python train.py --n_layer=15 --d_model=320 --n_experts=40 --experts_per_token=4 --d_expert=64 --d_shared_expert=0 --activation="swiglu" --moe_layers=[1, 2, 3, 4, 5, 6, 7, 8, 9, 10, 11, 12, 13, 14] --router_score="sigmoid" --normalize_top_k=true --routed_scale=2.5 --balance_loss=0.00112 --balance_bias=true --init_std_router=0.0268 --lr_router=0.000988 --n_head=5 --n_kv_head=1 --head_dim=64 --vocab_size=21315 --norm="rmsnorm" --norm_place="pre" --norm_eps=1e-06 --positions="rope" --rope_base=1000000.0 --rope_fraction=0.25 --qk_norm=true --attn_scale=0.125 --tie_embeddings=false --parallel_block=false --init="uniform" --init_std_qkv=0.0269 --init_std_o=0.0 --init_std_up=0.0269 --init_std_down=0.0 --optimizer="muon_variant" --lr=0.0112 --lr_mult_o=4.0 --beta1=0.95 --lr_head=0.00597 --warmup_steps=50 --schedule="wsd" --decay_fraction=0.862 --decay_shape="linear" --final_lr_fraction=0.0 --batch_tokens=65536 --seq_len=256 --doc_mask=true --train_tokens=298000000 --steps=4548 --dataset="wikipedia_en"
Below are experts of layer 7 (counted from 0) of a mixture-of-experts language model. Rows are named router (the router's row for the expert), gate (a neuron's input weights, with its number), up (a neuron's input weights, with its number) and show model dimensions 0-159. Each number is 500 + 25 x the weight over its row's rms, rounded and kept within 0 to 999. Numbers have three digits each.
Before each expert's rows: a language model's description of what the expert responds to. This comes from a sample of Wikipedia text that the model never trained on.

# expert 8
Closing quotes, parentheses and brackets, plus inner pieces of capitalized names after an initial, e.g. "Spider", (Old English), M-ena.
router:529514493478498503456488495484472489516481482518513485493495498492492471498508484523502549492528512491531506463499480495512476474541503494472579475508489490513496538497488531480474505542499501488500451488470511526481476523513449517516419504515505454533513515503555508466483495527509535502463507512517504502467480482473488518521448532461526498525477508526505487517515497497479495512507526483539539449482541479510504536549538487505538507462474496506501552479532516475548478510483490
gate0:462495487522492507479525508457511524508504471484517507492474485502488478485476531533460534452480530483502521498493496485505475482483519485477504478506512485491521508488535476493516479496487518518489571544478478507491497461478459537514529488517522486502503534445524477476549468492463478503435523525451485514460475510483506452490519476512507501530450519529487509506484488495488511489532499521533558479539521501453533493495520511487552460447525521496500502507490484543517442465482506
up0:516486502493478467506502508522515547478497502540483507542444489486466500511463478503481525478466517488488434498493507473490460461449507539486496514477493541482520491530519575514482525532506496503448514488507517495481487506532471482515475495533495489468519524484514466531484548482443466471488522517500519512514487464515494542492511522521531497520500493476516512494564515466500484490487487499553541483501448519484476458446484489493512465506486512543496504479489531528484491496488487

# expert 2
Conjunctions, "of", commas, colons and table pipes inside titles, award names and album or film credits, such as Romeo and Juliet, "Label:".
router:493479469540518525508484483520498505506481501506467537519482504486486496472495478534481516528490549444500523487500497471485477450465449482495505480464506476520491497477544543474495485501538504491518509428528534513503478532524458507483485500511507525539532526560533482478526485516486493482483463542524511524462528507497523504505496473500500490492468512472516519511480507526500497525518500489521465482502457505488484537522506483507554552468511458522502541481519499496566495506467482
gate0:514503496491523505526456472502505514502494536516517478525501491496497520507534502489494518514475504536501500516505492481489485477502512516536483453481464502502516510499481521449516484494517541463503527513509486474478463495526489521519477479523515508511544501535498476470484494561461486443473473510501481511471546457489518472530507521522508468467509466491492509486528528532544528484501516483461473477502480481497471505480506506469483545452550491489486548501506552517540524491517476
up0:481527531513536524510509493502475491499507493536470480480484485511471477521468486531498492514498499489497540468503506523512547534514503486482496551510514502511463514481514520543480515528518497501494516498485506517524509492492530477504547506455467495479473525479492507509509511460518512547511516488506515523548476526482471521506508487482511552545509488520555512497471461500495449513458496501515522518537501505513499496477472511497500462536457502541495471492489475457437455525501496

# expert 19
Single capital letters or first pieces of proper names after pipes, colons or commas in tables: G, J, P, Az, Q.
router:481537470492502474466517507508499512539505462518475550445506475457494472560490500519496507496521507484527532489459497500519463493529516518475537490489468478465527517524495500490491463522476481506519458495479523516489478510542455533489505503511468489519510511506466514471502527525530489478503509496504501493505513495485524518522499555498531496518505482478526534495504507499517470468545518470546494449468523486492478484514530461468517519500507503474528525508513470527482471542453445
gate0:502529487494492460518489532513455481515536486533520570466478477472487513527500511506511516511516512459524481491524438474488469480495519489496554489500486441511493463507501488488497518508494504498475446493464494503507491465530477498448547514534454487496552511484511497510490519470514458488547477506500513496552503520488475487476519527499515519509526482477522522518511531528472510517517486506534522441516499472479434514479547465506464464473504524500510511456563462513510504506499497
up0:500483489476500512480520492478552523523476509456448479534476485539522480504440472470544477510515494476492499526483471490488543489504500516457456501504528496474519544490497485486490491505518508511511506530486498510474543472475489536539499501518530501547453530491465481482516506500509548511404526556506452483503476509522479462496514485533486489537476478531455498485534505507458513512440491527511495544488513477477537465476505490511502519509492508507496473548505528452476505488489503

# expert 16
Opening pieces of words, mostly capital letters and prefixes like re, un, pre, St, plus pieces after them, e.g. re-per-toire.
router:462518494487476463528526518524475528506471503517478547488491502474491481502486494501494547560480508458504509493482494485474461491498468497479557505482481463534495517525523514501509490496493537511542447493534502541474511510538498559476475519528520489545552486547519487505480486473496495511493516544522492450492512466522500507552468528489528480560505483464495506473494508464481432504489484480503507465510498479486469486516538477483550501478510510485532501524477511487484477479435493
gate0:478519463494460487505489525513517553506507526530505516479477485506480491475485548473494546474479518514504492498433513500511535490499521488562499488501489456503468528465488484488502501531519497489543466510556494530521469546445481490459472513523492463530486514542532494496480499486506556518481492473492468495492518529489505478516512477518491507537524512505448483490493530482504496488502523518503515493505509495501505471531501521495506513518465476532486519543486562489427482510488495
up0:497527494521503485473496478510533491501502495488515466452518505486518479502529485486508491506516450474536530512502484493479479514506521492492473497472564498490473448511493465491532492492461510479523503547488522463491490477535483506520500475511501496516442488515530422539460487476468470523489528452522493552496468480489550495500474552491460486476484525475524525487505500476478532531501535511472482518469490481516516467468498496491500484533519518490486454463517480527535505518520551

# expert 27
Structural punctuation opening table cells, parentheses and headings, such as |, (, –, ==, ^{, and "Below" after headings.
router:487534499505521439498505520501487543509531503490501532497500538468483477527492489569480514507514487521495497501496480477484454468523467502491487499470505471498530506504512496473482480545509524488507444499483502531477476501554463521506517512468500471502509507519505519470523476487508507500517538496506523501463538530483486515527473497460507485494506511459529554515497469482475502482517500507519448503501516499508479503507513520511537496475510521422551514481499490491520499497462468
gate0:529537502494520435483517497478482483519500489491531473514462481483518494490508421517527532538508487520519492517488464482492483521483557485517502443511493508501487543500508480459466481480460497529562462506493515520483523523540493519488497532417509494494496492508474477509499503507521532494496486496455495511521522538524473479512492474501518489539478515467540505445515503477522488473524494490536504506476564479524478466519533514469466468460504490453501479472524494467516507489506532
up0:483536518481504434477491525515473504534504498490510486474459484486520483504473478543519523498538487500547497537502499481487468545480497488529483467497491512516479533496486498485504478470505510513522483511515485478481516512523463504502484504433531464482527529511438471499518554480530495482500519488510526499454503518491502489508483484493506440519492504508521478487515428484522475500548475484487499501520553478521499502539533517505512469515533459492548490510511493474507473485483497

# expert 31
Pipe separators between numbers in tables, markdown rule rows, and "plays"/"played" in footballer biography openings.
router:516502496490481481505516492513478524474530504525470526473503490516463454515498463489493473514518537501545529510448467480512467508499509478480528489471482452504487528528495487440458478527516534504512501520473528523493463539554486499495505532476507481521543501534461544506490509504484529485486468509521506517473496493536529528505442480466550503535483499485519494507527497477479501465499539485520507456469493513449492516500522463487542520477481512469472514514488474494522481549460484
gate0:491499499471476529491502523464516514543492494464512518531502491536468522536535492470532529518497537523544504489471488509457520513497524549546485509509469503531490549464505490498474477469569481520512527523516488541467514503482515483505506489517463497501515512498506507477488490562468531535487523497496502536482510532532467487553502519566487525486491522542454559551478439514511507516542516515485522497508489489491511523534540534487471510509505511512478475562514485486505488504521467
up0:513498510486504483524523549440518501544473499546498517550525467503498482458541494489459489515456528510491513501483494489473484522477521499545495520490445533505463529510530507522476503477522489484506491525503544514519527494499476477541503479527470523481509498500448494503524519543464500468471530493490510467540508520531467455492492523551490520452491480525458527501480466515483517494543550509484498494491515500537457543532532497517462481520537482497488486556489519507475468489499484

# expert 17
The piece "or" inside words, as in Razorback and Monorail, plus alternate-name phrases such as also spelled and also Romanized, and closing parentheses.
router:490520474507517493484481468515530529489492481511500533470483491492526471501467559525443490544472511489504500497478480488540504487525476524443492446468519493512466487493468517509459483497500480523519456494487517528488479483528469493497507504496455484530514497470503469486517461525491520484479547515494517496484544500503527527489487519503527508465506510503521514496462521541534509492534503471499477450491510503488518497508520479483526527491514473525476549505496503478508442508498485
gate0:507498505500500506493484500485528506499483474472503503498520489481533514462498532480488498563497488520504494515475512502553492484526472542462503441473533487495511537438543507511527498528487480551482481495496548490512511490528444512514469530477475523514501476509525524505453523517460481500518536508492525504453520439479489452494536503486497496475533507466505537510488509545482507481501542540479487506527464518523496518522476487473515489488546484476511524500528465495536465519548527
up0:483506538535492518490484520492486496430495484515525515519485481468524488509457510498523519526521515505507483548486503516535486491552471507470495457500485459524526497530531543479544466502481501516510484486449573520492460451499489514466508501515485555558501462496482467528470524459523462494520507482494494514493504442439490523460468501511481509499539492499538512484490521500470544520473527490489469538532476480505539504484555528470495510446511530481444489485511512515496528536505500

# expert 22
Commas ending a clause or phrase and articles after prepositions in running prose, such as "introduced, and", "in the world", "of a".
router:467560466499539474483472496511485486541506510522480487463500480476525503541500477500505558548546514475503518534461496506506506497493484500472521472515498469513516548505495495496474485548509544494498483523497515545497456477506501530493455523511532499480490484478529497463518519511496514547496493531539495505453488473494484522530516520487553466491492512496545511530493494515490482522470475477510536507479468501503451529510519514507514548495536492497451528471509517441530488495453485
gate0:467524469524443487513526509500491478552509520528485485486517518472508466470493541506495496461488483466491456528470477481523498519480492509502507525496500524473518500475531503490468501534515492506476506566503479517498514492515504512497453513523555477454501504488497497500504459553518536497518514531493484482488517463489466451503531515482509494517517492504524482531511533523500456516482516509435546499505474499482469561484523512496473481479508539541545497468469504457523498500473527
up0:509520533473487553483474459461474524449474540521534482486520484497476509495553513499526483486468486501499542475511472549492488507470486493539461503519505566516496474478523482488483517496516460536509534486500499518493514474489480491491524424456484459514492484509498465494484453481482491480447494501530533519501515486534556500460479480490506496504490521491500459475520505520498520520484489521483465524497523499518512503496491520499476512535536489499475472542474471531494524484495476

# expert 30
"The", "this", "these" and modifiers like Former, North, South, historical, Outstanding, at the start of noun phrases, often in infobox fields.
router:483527497502521494455539503534487515518488529498467496481523473489505492516489482482513485537484528460525501519472495463505522482502443533485533476506494477505478523486523509509501465536550551482535438468482522509488493500513437530513485543505513515544521500528517501475526482534479496506436541564524485496450471523485506518531500520495516481506490482536557513519487472480498486517505483486503505459524500456492472520512528491495491519508522491465471474497487503474493465539430498
gate0:487500512426513521466520494524473518518508530480467523515493534534473478462519474465513525507492487545491511507487474492516501518469499477517540495514524520513492555518535445487460492567542542489490489526475501503484539510510490528502488460482537476481556528483484478461555494500498462509455506485489493507517482551529499517518476488501497486532530445487492519515472524521467485488502544498504498472513523473466471505510490499487545468510487520506478514498502504462487507528455471
up0:489521504456525547474516503510520454523470487493475532485418506492513494453479533463474534536506506518516524540486502485529522530483508489504505479538531489528520508490459479500508468509536519492528508472486488490498528531496511495471486532486527495472571511480494477507535487478541471529504532514501507520506509502539501544510491466540522498519521541500461503510479523489504531518483511474548493500471507498516457493510495478507529447516468536550500504501515481497490476505508526

# expert 39
Opening parentheses before dates or abbreviations, and/or slashes, quote marks, and words like most, more, only, first.
router:481527494481491485463509471512501513487516463498496504512497472449477479515486549509484514529510481493498515482460487494482479491528479508488503502497484503470485515472490550502494484555529549509505478500456522524486463469516441551553446516463523467529493515539469519488474513530517531492476500527493531493478532480487471473500446511477504472486511443491523503512492499486503518519474501485515466468485497497494473546516529502485523516490548492453517500503480522443514501496448454
gate0:477475481488527482492468508479520497480548524488511535489528488499499501552544507450473486483553511525524513511509521477529475479511513519516549510510531510531500506464443515499462508528545565507485493496467470467489518498520469524493472527458495460529494481496479496517512552539489485480523488501543513519483482485498473489494474475452523518502470517519499528518486512451491493469527511512465480505521454526490521509523531544506545544492478471479484533481495494524579491527526505
up0:501534541532498456534494463526492495513445479473500480502482513460506478562454505521497484495479497518507497479517466500493527503500514479533448492512455487442492497554466503499497512504460470463490535484499508517509509508487548443443474507508490524488474526477551486485518507512479526531485503499499506499541482497534523485502508503530497509492542484501506452483478523511501495539495525509504487468499567466505488519503467508475485456483572520518489526520525554488462515483443507

# expert 6
Table-row pipes and list dashes at line starts, ordinal suffixes (173rd, 20th), and month names in dates in politician biographies with succession boxes.
router:515505511513490461498511450508468537505478485535497520524544502522527470529467523520505513546497539467501484503478472487501506467508508539501534533482487463505511530513507493494497472502501521525509477487489512495486503478498501534530506512509524466515554487492500495493546492496509511528526477549515516485506525501484527510491471505420533484528522474482528523542483493486502469530504504485498459486477485486511536515554524502490515485457476459505523491518535527454542483523439493
gate0:474471533498521519518501509507496515525459518493481510528529520520516500532484512545454498472527495512474508478496483504479497442480508526496531499491517443518510486492514469485512490495536502501494500449478463532504437533489488484473509504463525547464527535493493529528478494470482473489498469478502524480525508493523516517504501494491530485533475498491503535517502507509478496532494470481526499522505505499480507509453533515495541546479507487507526485465520547474495492462523475
up0:479523533541515485444521507455497484489471473490530462510491478503479502448518509487539522548476483538501463486529484484508481528508464484498503551537466476531498513512486535519496506473476445542493509516526502516503490450537548484500475484532490459505457522560503505503526529506493498516484467497489496505475467509488438505529484537495509455486520474494505485521495432471528527463493538531484480508466484496532507471556480543482500508497515560485537471513530462465493491478497474

# expert 32
Capital initials and inner pieces of proper names, places and titles, e.g. Sp-ok-ane, Taipei F-ub-on, American D-ad.
router:498547510486487500490529462512474501528470465525467536529482529488492479512457475526486491479504480472517488509476478495536465522502495549490508513447476484522505500539495527484501507490499497485511467492498479524494463510564464568494485516531506504538506521509484488465483489512498485470478484528455514468527526503522500512517520524484548444505522473457509528545483531514488534511537488503511520479445488458464488527527546544488523534463516488501492557532508505489523514510463481
gate0:471515488476497469486505492462472507525506479506481575513516489499485491468531491527528513501513486532539534463486564445527503565522505486510493521486501511502513512476506493512490488523515504483523501510514465525506494529466555484487491584525532505506507539491471506499494507515489491509492503548511498505518505478484533483516435531499516490563511523526472483511482518509466465513504495491550449499488494494486501487498518466521533502483489499494505504519462536529475488546517559
up0:494495489469445535499487520462498524532510482544482484480476491494529494541544495480480522491480512476502499504534515529511523464517509499474520440490466494543455493494461502505455480458498505530536500506489501501496529477571472548436480514486490511525501498484501506521469498496524480469466552511532493462495469500486449539518520514491441535467518505516530503501443503488484521518498504471502468483547510504497465502500512502501465526486498505514492555475532494514515493436506487